config.toml
hidden_size = 192
d_expert = 432
balance_loss = 0.00224
init_std_router = 0.00769
vocab_size = 16384
max_steps = 10012
Below are experts of layer 3 (counted from 0) of a mixture-of-experts language model. Rows are named router (the router's row for the expert), down (a neuron's output weights, with its number) and show model dimensions 128-191. Each number is 128 + 24 x the weight over its row's rms, rounded and kept within 0 to 255. Numbers have three digits each.
Before each expert's rows: "comes before" lists some tokens at least twice as common just after its tokens as in all text. This comes from a sample of Wikipedia text that the model never trained on. Tokens count by the router's weight.

# expert 24
comes before: ",", "–", ")", " |", ".", "),"
router:146120078126137119177150095113117120119130133139128122123120173128138131121090129187158126156126178156067105148111129159133128134140133124183163165178142143112129128120123114096108132156144127
down0:137153069102138106088194122146117174137118165119126115124112179131160137154129101131116127149158104145129140127124125156175135077111143112150132094091078149132117128086094136134129168119142145
down1:153104127118115119129139138143159131095129142139094117113147111156136133104134168142141137111163109124138085127146156101082132087131129119148100141127118112098104120121119140098109098132145141
down2:131164126127131134132111123128117114072083094102154138096090108115155179123143120148116128167116090111146120134166116156162143114124108110081155137149130154141144116121107138119084107123127101
down3:132075141136136130101117150130119141089119136107117097140156122184126149107118193151099135087131124139145116144145099142163097155123120153123185139124125122114149135122087143136144140137167134
down4:115139132121103134148134135116132166147135148147120107155107110154134131148147147155120131178121092146126120115108101130154103150128145096086127152169087162128092111161153136129123095145074147
down5:128153154148158148146125133144140109111143146104136105145139112112135124117135091139107131112162097106125123114126142102138093140099140121102123157107142143126142113127145129118137160118134143
down6:144155124138100101116111158155141098120139106148122100164110148102130107140111092116111125132104174057147122125091103134131129099123143153098148136089086121161144146114122110159157164168113155
down7:121138137138128148146151119095118125128123132123156133089113110135113129103112121133143160147126141147118146142111151118154097178130119161135124146134132175130147121117147102119103146112136125
down8:167102103133126144099098157143134139142134114111135156127123085131111112093115119119116127168137131147138152119123127121116137084126107105159130105088135079130135130146135141125140150127130115
down9:114144128131129122135110106113144098134149134120142120137130092114122121138127129156129110108149156143168111145106172101095113133126118124125090103196099098117135165076118123077141109122158132
down10:093119171124160173163134123114095150175139096129180176119149121143154117101118192105149115105170151152113150121155142122159130102144134150124113183134095132106107139096103147115122143110119096
down11:125117090116153105133136139113098095100153136093133148114150121128136158143165153107135114126102096121189089123112147207093135158103100129124146114144104148173139136167159128129104133093149109
down12:149127118106164101151133162163117138131138140108132122130117117131112131162106120146157117130116116139126167102196184079144141136084130112107093142105127138128140108112144134094144105105124124
down13:096098106160146143129113068114117132117095132116123135143101129133132139122140110098104117161109079188107126122111120138107119148124101134158133133110120156158163084140138132141126108136149125
down14:120117089101097170152175100113116104148115150148109128127053140163131125139124093117147149105136113115138139132136148114147088164129139117085149120119143147102140102147124121122143101147130138
down15:104111155161109175135132142129093152124120132163097142118151149140126110124146128104099166134160183119133120159118158088142137094126138102125121151135145130115105179134104166112134107075108123
down16:114099130142126126122066132127152123125149140149132154131136156160135098110171149147103148102131112074080188110122124149107131136151080128101141142103181140130117164193123186121097142115101162
down17:107145128144104159113129098170151141129071115127124121133121128144130103145108111157160135086118161113113154127132140146114127139140077107114133129114144124118117120149132140166108115141125110
down18:117110152148115133151132152130129128104153143131102125135144139141104109172143132163107123132121056118154109129118115130140131160147146137124130149101138110114138107112142093150128084114129130
down19:105137100132152137135129147103140143136140131133149128132132143133130134147144100102098098114134124130173101079116126132149120111128099110156140123099127119090086137165140153103111183156133089
down20:090183157121194116124124130112142130138160104171160149116123126117078097095108167102107156107130104129132135157128112128133135164125101164105127153117101130111161139137148114133124098138178094
down21:121130135134128122071145118103154115125143124119128094105167129112104136121156131114107120095111142137159135117120100132124110098118083146161100125130140104103121116120148120146108089116134106
down22:147147122153148119113112124141148155121156120131102119142150134126139089150116138147147166144125107124118120089122123107134107155129189164128144161123141117182123134177177115105128161127108153
down23:128138132147104137120151127065180101131162112146119100149126162120148111161117106153142141113110107129145120100128124096121100098150150126101112098131143112174138123114156131150132169116142120
down24:133090136093115119123119159137107120107094097144141118165177138150100099159135162108125128120146134090110069141148109108096113147124193130105131187125181066077155157082077160111162121139162046
down25:103181124111133140129122114108128120132163146105139133135138115162130146117108144157149101163126140080127141119115163151102158132122145163155081143116123163183082161156134175112185090079128138
down26:127111124104165139145118109077124139114110109111152174104080119152113187125144126118132112107154132136137099124091130131110109134136130152156146159137160119142136138125111132130107157122143109
down27:112103164141120104122092137155086110145157169112119154130115093112128095142139120104129108181145145151110134098117153104126166106167108119112148141108148105117115108114135160084128121126123131
down28:161127205123156137101127115164175127124139136138161156130105162142113100169136145109112120110174129106117100134073057098133137134141162167085123135149086143084061122160169127145066195063122150
down29:116149125157133140178132129157114140124114083122112094119090124132101110156104119108157180092137138148130097152173087125140104125143111166111128101110127151134167117118130093117165126133125149
down30:146147128133148118125119148104125131144132112112109107154126122096138109107131196134141094140124105137133170161155101150130134100150114139153141144143150133120112103130157123109155121141131091
down31:124121117133100135119155101130096163144125127117161112128173134163120141170139112148128114137135141118140159130108144105110113122109095164124093172132139130152125109131118121151157124114149183
down32:136092128154144148112161117155164139114144110081141083108127083133154154106124073117088147137113163121173111110149146139119173109144102124178125127107128115129125088121098114146136164121116135
down33:113178116115123120122139091091123161146103139109097113122136112113139080137118157133131146124156112166153117128124116107137143157133094093152125121189122084144112101122110108081133122113165115
down34:109164160139109139142098146146117110129098127134149112137087137159132114135090123137137156131153116177136082121096120161154110086120105111116159202071111064188108132125155046104164072114146066
down35:111124119156152148147132132163130121130145134111115125115137151160111115139107105143165145139153120122124100091173148108138126118150165142152147142072145124095100113133142094135124110098149125
down36:147131137124061102163098156124068124127149126143117128163152100155155102131108124116124136098148174113116116116129114150122108149088106075115121127102121153139137101156125120107110181163112139
down37:126132096149157116169115128105151090146126137110160108174129121135127125155135132140116143139145162113124129154128134142108109129123119102137126143128137132094123169092146118167132103149115170
down38:117149129127159101123117168090122122126133118111139119106087159116143151134138119119121149079138167099150141106143150166153097114135140151126101123120119155164132125167130131119159112149138108
down39:127162168166134135109128100164139101167106090138128151136139111109144144149111148074117144112141090173140135150112129121128135139128101148147165135149157146142141140134117114111124135149142142
down40:154116124120158096147149143123111169171080086151158146163104104132157127172101174141174122088179113127114139127124142141141092132118148126127106112145113143097130156122115116135130140094169125
down41:095110146128123107100118114120123177131127143117114115136132110137128117153130114156135130119146147076097126104122155117145134075150158143144119198114099104151126131139124118110125127147137133
down42:145153138117108135123165091158117152160161131110117108145169106152118116102114100145120143130125148100111152172135140093128126119144128125113121167122149149124124134134121129138123128132140157
down43:155121100128152142157143130148153136160140132155161090167146145141129139139155139145116134132105110139134152093151117125143082096143136126116118114148167159140126146072111112099137108151109117
down44:097134164104114130127157157147149102137134129127123125086147153138151160139149151095115138112113140128155123171102134146109099148162131067145125150125171132164092119148133121082124132140120166
down45:104136110115079108098155160112137173116140080094161112075126182169148105096140134095140128118122090130127117130125172153139136084124149178146088095141132144124118148148117115131085180132131114
down46:121105132115156119137126107110125139130081133110088128144096151113154140156112130092149155187124152101159146121163133125150128135152154103134124159143118146144117146160128165135154153155129160
down47:117171155117115155146121179149170124142134166138127124109111113130149127124135119122099093107127086078110124133130160125137132135114136134127112150121143128137123107133130117164093124121114113
down48:113146150150122119133141119142147111134126121134161138120131159147122129098082140137155165135136117112106125124153146168126133126135119165120120186090096157125142180093138129161139098139128152
down49:091160141078123124184131100129083134109119096131125149130138084120141119145142108109060160145110118125100151087183150126147170108127126129111150158119141152144142149134100133100174143103124135
down50:135109141135158097119090148183121104114119128105148127140170103142138132136144132143131121126132122105126132134117135146145163113145143166102145157120131118122122126109114139149161138115134163
down51:131092143119119128145108077118133122150078139109126118117132114133115118139130148131128094127152121172146141130133114149100130123121156132126092124121116124113148142163115127133133124108153116
down52:133145144133129111131132172115145137149127083133146102114144098102140145141116134137123110107144140146175125136126102152138123136129120110110108120142164131122141154138109140122138134152164145
down53:140148169138123132142135169168137157115110136112123125153124117141088148169138158116100112157155138159118146114137127131065110172117131117124118141088111137092130139152177131170113141114146122
down54:142113137118129159146089172117118159141110142148143146115107141123123153091119139146138122097109146090155107145070116126113121134097072121127113116124129130158131094105170118096128121115108147
down55:089099129159148131120134151145146103109109127104157175133149136122093147117162127104139129146104120136131131104104106146109172148122108133138111074146106179106162091067123144132115072179119103
down56:141124140104111113123137112123095107130139141126124135148100108085160136179086138104151115153128134109132150111161144161119118104141126107167132105128106129134105117136165148140123157101097127
down57:112134152116126123164136116115094119137176161171140117090115163153131107153160088126155170135115127159149100132124151123111111141092135176134122116077164150101142102109148133120095123112118153
down58:112178153134138091157143114143129118112151135120126115117149173133139128162136101130127163128146135118137117109128141149128150100151136111121128095085130111128100130137102133148130167159128130
down59:100108127135112117117129144129183138156132154113138157186120102147104147128145134110173113109174159126104131086092124140148172122081146168095131092115120125115092116078136115140122130110105106
down60:113149104104117114101140106128118140127102116115108128160158149169142146111127156116114151080180100114122130143139111134081116141124125147173120176114142144141131136148133120107129121151096149
down61:138137150116106136152113127067134141145151104137102123132151143093099124154147118160114087134133131112115120126135091125135120134131144106126135146126155134119139125106155136131136142132094140
down62:136137139171128139121105160094113120157132081117106128055170151136155142098115148126079155131121101154135113128111137140162107102061150172145166147140161114198140076115107207149147129168133126
down63:116136106113131127136117152105123120158118118127102125138137126100169136099142163137096127162100112139122128140138124153114125130145091137128097123158139099100118139109138120146112069153151129
down64:130106117128108157152082115135134128162103098127115127113142159119163112139169115141101089168081166128102117084127141122115121160148073135105126163141098114086150157095120121097135086130125138
down65:107163108120126148103133117114135134135127136129142112132130115139158137124135115125104147138119134159135159144142141122111104127109088140094122118080138141104140120097152125165132099115105157
down66:107151119100140109128146134158141196096118163131139113115111148122109141124102071158125121154138109139121130066110138164160126110117150178117131156120101137113130104120135111075125164166076114
down67:149136139118144134148142090138132130135155128167157104127151121135129116158125109129143131082128120125173185148141118115172106109107145180101130154137134121144132130112129125106149142127122096
down68:163162176106134106159129124148150160098130147144096166159127154143157151108155108129113128127127146146069145165132133118139104133119136113101096109149153070147137142125145128147144101112110122
down69:148150126117159155114108132126130091113138095155181100101122114169160107173134144153106097135138117107126129124160146119121114079111199105121175129126095164159106118175078109129122147168151094
down70:166137122120127137120144197131123155162185105116134148127075190084140141141112122118163131151143147140170134119125121126155134108129143114116136115102159139116155105129111116138116115101075126
down71:121116102161111138120147129128134126136124137167098101123123122128111081130134085099139107131161101125120131081155109161121152129133079117186075133136140123159110112130117154139110167130142164
down72:130080116156125115135111118104143111115118123134115093119163139110141134113120121147109141085098127121120154154133105121132119149107078134102138130121128133141093125130147101107135161114123148
down73:140158141136139097124122137116163127130130128114138129117119149109129113105151124155140152123098142124213127152063127167141129104114165140133125203160117203068110073163153223154058136110139111
down74:069134098174169143153133143102113133114108123105121083115202141121137126148123125092120133127086082143123090135132172123127149217133182150141110134146117132171162127104096085088142187138109107
down75:159151129125157135129147179164104128122125114120118114142098145144106113135140126147132124105134151110139134140090127121127151107157141135124132130101115127099134135130104139156139157156136104
down76:131135134150131136102092142157095123127112113125138120121111132147127119121118167133126127085104125142137135130125128098115129103132146160141125128119095107109134141127099121191145138150153111
down77:162159157115124147157115089148136118146136158129103127106118137113135127122085098116141170148105078103130151071121119093143152122108131102094124131103119169146107125112127118119103131136116136
down78:069131117124110116102100141158128102093153119091110122124136148164143120128151099106112116090078125101122111112170109096139097146129106150142123139113161118154116085107110126174120138118098118
down79:150180178114126138089133134173133145155128152143163153115112111163124157167138199104189137140154158087099122150143103139144078165111111125130128159126126156131145145136136147122115067120125105
down80:120108109160123151144129131079134143094125074119119098126082110096103130126136119118112092147106128131103149121148088146139130136117148141126122136141129115129148143139092102115127164120155092
down81:123148129135101135139100101148136133107153155144114136135145106150143151089136069167126127118124142131091121123137120171133093128128123137131149140146141124126110073128099102149129131118119111
down82:099143135152115094144118132128148140118138131135093071131139117147135116148133108107149115153080131139174118177033136128171166152120147073094077086123112185093068142075144175151100168168136112
down83:110133123104111117114111155117113116162130153126105147117146133142103124126126124155126153089114144125171142129128130166164145125117159133143134113128136155104106149151102122129122146111123131
down84:127105108140107138131122125132111133162099134136135145162160147112188155103144133114165120125110117127094139103136153154102187146163124059128177083130122079071086123171103151154089099122125060
down85:142109109115125134097148123162063103141102132122142128132118155146101139141130123109112145123108130178144123127112105144125104146144111155156096119164149084073161143162146129132138105138141131
down86:168145123145112119127130109134131096145139138113134083122119159119104136121139111131135105126113101172145135158147053112106137129085145169111117132121193140167107200128143105137071142164077181
down87:141126126120144107138099147147129127116114099155106128158112109130121125136092127075142119111109142163128132117119094096130122111144140101113139098163127135131130119174144159118149105143147110
down88:106096125112103127142127126162164130146087144110144138108089137117152118120141133088107122115119130116107139132129141096120125138146123133152143125115174144106128110132139144119112142123147140
down89:143177103126152119153117137121136114140113156073135139111117103118124099109106129097171138096072112138146155152137115126102124131107182123164126154169159109145168107145138113115139142147139098
down90:109137116131163112157156101135109128079155132098139091158128158114139144150102155111089157131121107132126097114094131131123145112129105129135150156131099103109106156108139167107170075132173148
down91:133112133128117145132143153092171076118112117138110136138127097167143120128152116132118089133129128128177091147087111103157124125145150095118133122124163099127120120172170113128151156161132151
down92:151143114101107154124133121109155146128131110171140168135149135137095152119119100113117151150097142139108138166130125081142112096130139154127137120184174145146113134140136158087162127149113127
down93:121104130150118181119103068134123142113141130118125112162125135113097123128124147109137102138110110100131153106132121104131114084143143116162126087113142102127100135174144152124147128171148104
down94:120110126145143117111099100105149144110126102113169109155146101097128111110123090099134145116135190112116127113126143129168174113141115116098135147159133087131135121139108129146171139168118104
down95:049126155101096104133112141141121130162138155131126120140168124154087133162126071143137141109127149132131125145153151134136118131116113107120107134141119133147144112140118130146129140111121146
down96:098132106127125130113134133144104145134100171102137155107073094166142094144122164137108116072156117146144105105154139118100123130130121101126157112118157124056137137185117148076123152128154133
down97:168127125138154098099113091085105150118111125163091125164111112112129135126110106161140138123104133140114069154158155114162055115176160070100101129147130115114098126154160136124175182125152154
down98:105184150102110138084141102134120145129104115126143144126126117142081173090138118148136154115143119106132180138144138130142120125142121128132138135089135143110113149130143138160137114116123099
down99:147113103162120130177121153147148108111124097130106123112143153142131125123143105132073150114122132171125089147115137153139109148128115161113097118109134139140147133112091117143121129106129150
down100:160098138063126131142148132152133120144134127100155156109103127135115145126129142152162119154104122124106126152143182111154159180123066151157129159103111069097116080151113119105119174159099106
down101:107150117097118109119142167179129123129106130140166144164108095137131130108100121197125144147149164110144133126159124130147134126122181155125163141152140157141121128120164120112104165125137195
down102:156143080119109127132163152149130137061106121118091098130119141158135129109094139152157169106125147147092141157098135162121116127122132110108124110129131146140169141155136159108131116146135121
down103:144107129124122162113093144065151143078154103097125090088093146111153135116162117168143126112100076115153128149114131109088146109122144159122168106122124101122128126142125129140133110135112119
down104:111135132121108087140130168098101140102150125093160147083121152135130131107126114109163092168151133154112130126114137105146148112114131138158136130114119136088145167135110129117139175124161174
down105:078120107118102135145129132121136177150154116103128147101079106112125123138131091079180109143138114124153119122126111175159119142181048172067124126152090169134137078109092135149112108041109125
down106:110169115169133165093141124124132130145154141156137113153125127144107091122137091147126157146108112137118102137122131101111141126094151165169134085113120116133122131148164123179119141114183118
down107:089121132124111116133150127115152120117102128145099107123131137164147134112151113114134158158115096143105126136193127118128125126081147117144157069110123122143096138141155150165099155065124121
down108:117092128106148126091118167083168135130100112078121149121128124101127141099135141077145131160149128156141147130174149102096090136123090133116136126119116122110130120134141137083168149137119157
down109:128137111145121136123128155124098110112127122090129131163158126128116142119131109110099106157129159127106122090114127133127092124127111135136128110134117121124146142147160122096141133129137119
down110:143154136114097139134098088102108098087137118138139115120140111138126155099144128138110096137095100099084102118089184145099151129134133150100168098138108078119099147150116149180056129153089078
down111:101144094094126095105090109156128122064134125111125092136123125091113167138107134131121079147142115159114116145161114119171224115146130110130135123113164145105137149166074131119113118093168118
down112:109123143143128124192130155111115128159145135096109141130113114162126156116134145093096120108108106131137142111126113128122126085113149121119096137129129133151139124140131126178125104109105146
down113:137130153113144142099144131132130093109142122130103120153139100098129115123120093096147119159094164119111140115152141130122145135143138151093158138091122123129093171105150131169141114100132110
down114:105159156091152133168104174150127103154148171142139093120154107151132096124143118143128094136113159148148150120116127114125165128146131126144115120113107139126134135163136155131135129093157138
down115:082094108119131137132115046108105144143092108158112150160118144114143107114136140083147119164103133177123133132167139126098156119106104137108107107125183097095088051110131117095086101097143069
down116:162144142109118151119133149083135153129083139156114116107131117160124132124162129104122126120087117113149114092148127121115139097153119123138126067129148115137134106155140149138144136168128153
down117:134139094109098046135132164191107106123104146172124092158139141148165117146134125169108127115107145115094137132098117157106124136143078133080160123115111125148126136098153143133056098122113131
down118:125146120091132081113158128132060136096138108088140087073120139159139114150179106128130111150119154142136141170144149131125112106109131124120117178085111129152100124131109131078134097092115112
down119:150098118166116101106112130128142127129106144139114134101075169140099110086168141115119138126129135131142102132142113104134112146116137142157146113118141180137136101130159116116144165139138171
down120:129041124140151133184107127136087113178081176118094126168131151143143107145101143126136142119127149113138144122114125123154134104146145119184117138159126099138105108123120153128115135145140167
down121:146090108114150178103128174192074157120059148142173131092097122177144159172128128100126140100160146156154161106127133110142132126110137108123119098133108160154107102165130138181116134114124113
down122:130165192089138117118127140143113130122187144128138140130169128088129104120138097164107142168116129113147116103115120157107097140108117154103163096126125140137115145120108115131120138170113139
down123:138130180112099156115174110077166140110111135136097115097117158141133143159135172117126141139132138099160133143124123140153094118118108131109125135136116121122139100133125142165161107146139135
down124:133081100112167146121119171151078125160066125080113144090091133148131123160103179078139125086142128146115113180131165140101096134123128125123146149137094131158119144157094139139153092151109130
down125:148134119104138143096111123146122171170172148116120118155127132110115110133144139134114136133123166132095084106160104057162089084146140143094095093133192162146112221141092116110094082127090142
down126:123115152141154160096146144153127138119125153087128118130109090110119105113105128127150163073111113136130173148102139090184118104150127095103125096117139110160137092125114163106152129129088139
down127:141101162124122071135138096142150142067125100155129115108168137124139092117127144145160120159111158109136102146182134110062095141127112114129129105174144138119177084136103114152057161164172139
down128:106181099096129114101117122130156106101151091113156132050105107071141124123145115100118116103118134163127130146141110176169108132147077122137136107112124156139137121096139132114177113118139162
down129:117131094157163122135131161131117132090155090128141138113112142118152125138107149128129107114141148106107098111129135154117114172152114086137137155168158166119123125149126139126134119166174147
down130:092119129102130125149118115146115118089169135121096121168142136138131133146112114110081139083144147157122130121104102145123176157146107084127125130106147143153154125152177143139098109117125129
down131:109138118147094117131131133157134103147083119133102156133161132147148115113165095156123104107146109146138146158077157160160148135132108111154119210114128132153122167134128096141176115134142148
down132:119143153122143092123169123140116134152135114166091154149138163155108145168116116099121142081145116116116131112160084108141131182123153147168140116117112066106170117129100111109078118126099082
down133:110125101151157133099195125136177121108122140124118130087178120163144101128097116151132134098172124102108123127100127128137132143149187149094161134119161125159124155105112100142115149135162166
down134:160146134095145120156157178127102163140082076110164152125138116116111136174135150163162119100185095137106142106132124144162090112100117155119108117115104144137148122136111104167147141109139104
down135:139098126145134123106107146170142143190133147112102118129136121125125121144142137124150108111129157117113138156102174147122157110144133162115141138170142129118140163141140131131141096137134115
down136:107169149118139150102123110170144137106124091131126108118149131144127151146123128170132131148112140086116130093128180126123126129135135170122113146084132116141116150131119163115127128110119115
down137:140114087173129159115104126114137190193099094159108134132100169136125165126140154147164117116099099127115119163141142115107134125132136134096137154169159116144142119115148129127111120134142137
down138:138099095127106101152089127124151099153139108147096153157142167115171147137137164149110128180122082151135105144153162100137130107129172138138153113111159102145105118099129115100154153137127168
down139:114124135169138126119125134123094159125111137122134131170141121087152138128132110158146146134158184114134141116143173086151097139104186133158112074114134105140131117121129135164118131141138154
down140:123094145097135137118132114143135141108125149116159133122097087120125109111102156101157113159113125148111116130149145135142139127140128149155114126095135135117110093117145129180149149146140108
down141:130147144117139132103128125102157133155126107120120119123096105144098124118128098111129080096106141124130122138118126154116102119113104156143133132136107133137160125158110111129120120131138119
down142:156111147155141130124110129115133120114089134172155112124160171112143114129133116165134102129113130106136182141119073128118120151096107101149110073157131146109119125142179136137109134114152145
down143:134130117121096134125154155139112127108147135140140122123110137121110158081117082118108138125137137139131135145079136112126099150133150127144146122145093134108141135146148118114114161130106128
down144:115116153170141084137129171127179113111171157120164132143152121104134136137104120120144132148142123120152113146114130124094128185097124136124121110100117118114147130149130126135120110151142117
down145:097129101114150108132137133097143139084111092121138142126129138055104148161110122169133164099136137142162089118160110133175076174103162136131157095151104129113097106128166084141130103151131081
down146:117126125144111123106111153154098103131174140152101116107122118101179126132138129133148130129136141142136150124128140149136101096139090135124121132123171121146137147133123136120148103129100121
down147:118096132101147152105176139068121104120092119142159136101130142137169150173092151121151100126131141165147187098134091141155117142124097123098106151120140160081111137132139161154143137074127117
down148:102156142086123122181146124110127153109130117094134146097096118102121142124184150164112127189109139140136110127147105119137105119121110145124130110124157152150127138131125135129107114106156128
down149:102108128122154154115124153162161135141112173120151141114079134114129164106101137139124130104094140102142137134118135143136135166137098138137152115116177129154148139146115109145132157139137153
down150:140115162132136114102184178109124136137101141136131125155143103120132130106150115133121140171129123142134119138104119166137123114135149108118165110147120110161126143079156149095156126130100137
down151:138111135111114145119136154088152181168143124121126097134132121133141122128129108121127136118138161131152148162081142173121123130099119138119136142137112142133215160133145155109115095141151132
down152:126130092124123127156075145176127145142104141117110129133113110141121108095146112148137148133115097106141135127137097121105087166132122145141110122134117137149112127140118115123121128123122129
down153:120103147160116109132144165124140152108116127119176095158134130140137129111136146153106123111096130102120115135124115088112165102159127107116098156106129128132122133107133141181119164143104133
down154:121139179176095123123122128122170111151160140140158086154100149125132076136080093171122133139085137127109159138132119141094154123143104123131162131100118122109160138117144115128139142119138151
down155:110122124119093146146135145129154110090118155135109119134177131104128127138129161153138138172119204171115145103141137115139133135126098131130124121138141167140166117161139098091127130110154136
down156:138138176126118125105164123125120108111142100118142130126102146135139103151140145100153102116184092092061129186011106089110141091158152164139156162135142094124131120128149124131161194061147135
down157:127145146128122144100147143147105093080150130093116113149121145131125141108133089125108143093116133124137161117116145108108121118117134106171119098115100110101153133143147122142147103122120141
down158:126081122085102135154099133113150140164127107146124108154111143155127118136061127125152086104123117092114120123124120131108090135128113123097160129121130147096115125109152136130112125080120112
down159:088109139125182133087142109109114119127148108159122091091112104131097104112133128116176141125135092157148144118140127141116114132117081141140072157118124141134104104128110116148165100149122142
down160:170081135143170131135128175118116137140128066139176160122107131096104123177133153115165104115174117127120159143106150184136103171135111160143119119124101127109173154139146089161147132101124114
down161:157110152130135137183143162105133130131106147136143101112119142140129162083146081120084125109107145128105114094146147143130171127125105123145158154141152143166113102119101153113094142122111100
down162:177176123174097157138121096139110113104081155064115127110135105126138130116146091151131124114117105128098147163110125117154132143159160092122126135158182161136102142112163131137155142094108131
down163:158106140118113110119148169144184136112143160135086122172162120053121140129096111117130146110128145126136118129096146120102113126113133122122115130086111130155126105087145118153134127122128111
down164:096135146143146114111110142109104087148168118108139124143143139133108121118087088125078114164094133116131113095146102126085148162106126120112074111123117126136156110103095148121085151138169129
down165:115144125138143110148146145141087096119136106129153094160128163153095112132158133093117138116142144108122122112142120113107106135134109108142129102085124163146124125112136127120120119151124144
down166:165130142098121125142109127136141127181149171175138119166167120139136103157136151150126132143131089109152106118142131134144130144128153133090131154097131129132124121114117121143148126140128130
down167:103149143132154105130136089164120171158145148119122119151122133171104106148122104110092149123179115130161160146168108121138136115119111112141131145149166173132120124106124108076110140122116135
down168:132121153114130131168087170122107115109103116139139133172155125115155116128111150121100144113104149120117136147162121102120105122086137141131095119114126130177109068123118132129108096113093130
down169:092117120115146125112132140124105149099128106115130125129129127093179157160116109173150149123159132113130075097126148117157097171119163108106118093136100115111162090154105144115164155102090140
down170:144164110159104142154128134176130138159131117109110134084132102127123127152111128142104109178120113126092105140113147115113138127137121119094110136110142085142140161099139132146141122141147138
down171:133169144162113102104105116165094139072105113123116118084082150106149150102129114095121114159087135084142084134141109150177153078139135109107139130095141110116135101122107150102125111150113135
down172:117124081133117173116122152131163096091133122162150140130111161103126067119097144151123108117131142132151200117062136125115114141137083154113129148146158140096154164129156113085116121141132108
down173:153095137128120142130112132125117121115148101152124139134104134084116079108101134099122131088078128105114113155146142143150173114132153146141162178091111118128093122117075125115158145170134130
down174:138140157118131119149094128128121108124161143107144138170122164130084166112133097117171114176144083097110108127148107143120112117103134127108119129136117127125139142102167121149095091128125129
down175:174136121151164130146132139187126114159072135078127104089101114163148122150087161092120138078154134118132122135158129118147093112107154143176122103085124121134138140150140155111146106128127134
down176:155147110107147109135166121114057161172112151130103122161152105152108156158112140102111128108158133178135149115143132122109122146114103136118121126181143149119127103118157109109123181070149098
down177:081114125104132097166107148131110122154150160104106115118119152165126111150119101132136148152094121137118133113134098141119143151104143130138153093145138147117147144125155131128137155128139129
down178:142127116146110170148127093132129121170128111105106129137116110113129135149150113130146135130146120155110105166123150144134097144131089127095105120174114149154163146136127127138150141105118120
down179:120165120131135136135091162137132146119158091110137149121141098101093143117110138137126122143154130139120120084154121158105104165140114110115135147089104150102127155127155148144136101123140125
down180:155152137103095121150120133125122111136133102126111136122102133147124119116119098133099148136088154079130104118127128091126127113119137169113135142099137121153161154135138133149172165165095132
down181:140120123133111099138111126148140116107141134127123134128125136136106116175121116094113147086133065152130118143125138115156075083095097094168185172118125107096155090107144056190077102100128164
down182:138134135124112139168116111200129115146090103115105118155129140156133133123124134141133158119097126081166148150138113126115121153126172124103127136118119114096103152142118108087166119128116166
down183:142129115147139077105140102126117096163117125095103099119119122124139139176097174112100164111130104126104099169128140102171098095119124101174140143095175109119164162081155132184109122159126163
down184:154122143140150146117122146133176122096121103115112127102107102135150121126136156109098127149089138159110127094129127149088101153141096136094135126095142098091130133134144114111117113148131134
down185:123130156096119102136140139129122129127201152154138137114129125128122100135122130099154128158111112152127133110123111150126144146175157184099146156121113142144125140147127115101131125110112132
down186:124127128116141176130129145166144151154138161117152108115128119122139155118147136129110123116143076167127118145152140117108130119101129142105075137144123115136134114128130160109114111135110112
down187:129157157129160115137121163159145139109160119133123122125130151104122152112110145147132115166154205122152167131216157168067106115153134132142110108086133111102141048116114114066087135144123082
down188:111137110140152088154143144127165137101113145136082140125119104122116136064148151128099133138116130110128108135153128122137148068117126132109103123097109127133145133100108114154133149161134146
down189:139106144123116123175134129122093101103169166133120122105099153096168114140147118131139122157126143127141117100156140096133125094164125111118147120118158115119134101111126143145120117119129137
down190:094140111123153110104125064113105108133112134158080167119126140130131118115143139106125103120145145149128125143129117130139182071135121132108175060120188086175145141124096098163117064147193047
down191:111115126097148119153121143192121151134098119089150104119137136120106151110114170122083114145167116081155123144093098126164123114123098129142116141101106124141149155149117149102090136153152131
down192:115141105120082082096136134129194117136126131134095128142137128161143099147111145141098098109099158140083090129165129100098158158148119093121097122138101141173095122123184087132142134141133153
down193:134098139134124143116153158144104147126168134129130148144119124062149120107113143137088128153159132085096082095159122140111172068121088106142152098148107166075116208214124086126123078155091122
down194:086105149077110126113159148124129148123110141095146129113141117096124129151096063145164106130145138119133122099150151129143141131160072063126092140153117129127122152123133112111125079127079103
down195:106105104101105145124095132117094158111131136140135142124153136134155134111165126133113124160092098101119125111136136153119142155109143134138099126125121123132102119144142157152141145136100148
down196:138116128097132107126108127126098118145131176094106103106101097152149158151119136155129135110154100166165148119178146101134128089115105115110085122147144168103155148133173148115128132151120120
down197:146153151153157141160160118129114107096179156130073122126141116085124161127106120122125165123131149105102130130114123184146185143117128106088154180100119110102082145097088105120142111139142113
down198:106116109134153132132137118111161143141140115135118118144112127140128128108124125131126163069132127115120103106133109108110121140112154114152118123133112189149099129137100126116130139133133145
down199:155134127133105160136090157127127116138122120150147163148126138120150145145183138095118134117134123097129108137078164135134145127114124094078166108114175104144186126137115105114133130133112121
down200:096109124114122128131150121133164145110123076126119115147140126149116099139111104093108096134123145147157131137123137101126149129107161187117158121113135156148181108171078162112165063117169154
down201:130089102138120138080171177172116133141112135112153138181136107094149125140107186124147152074127105137131123135111156122108107118136150110135101133107122100097124128131154134079112122115126117
down202:099120116127152103114161126126149152105149154121154145103101118109165162103085112167147147100121115106083147170078128145100124140122121145105114135155100118135146118161131110176130122142159131
down203:141131152153149129140127118136129146135111145135112094137162124120088145113144122159141125177129119103128132098147133173120163098137159139161140135110144149134115124111147146163113122126115109
down204:115112113159118100142121119141140111076131153116110149105127108096126147160134144118099120142101084150129104097131115146159133163188124108135120149119111141108111108160132114142118117158134139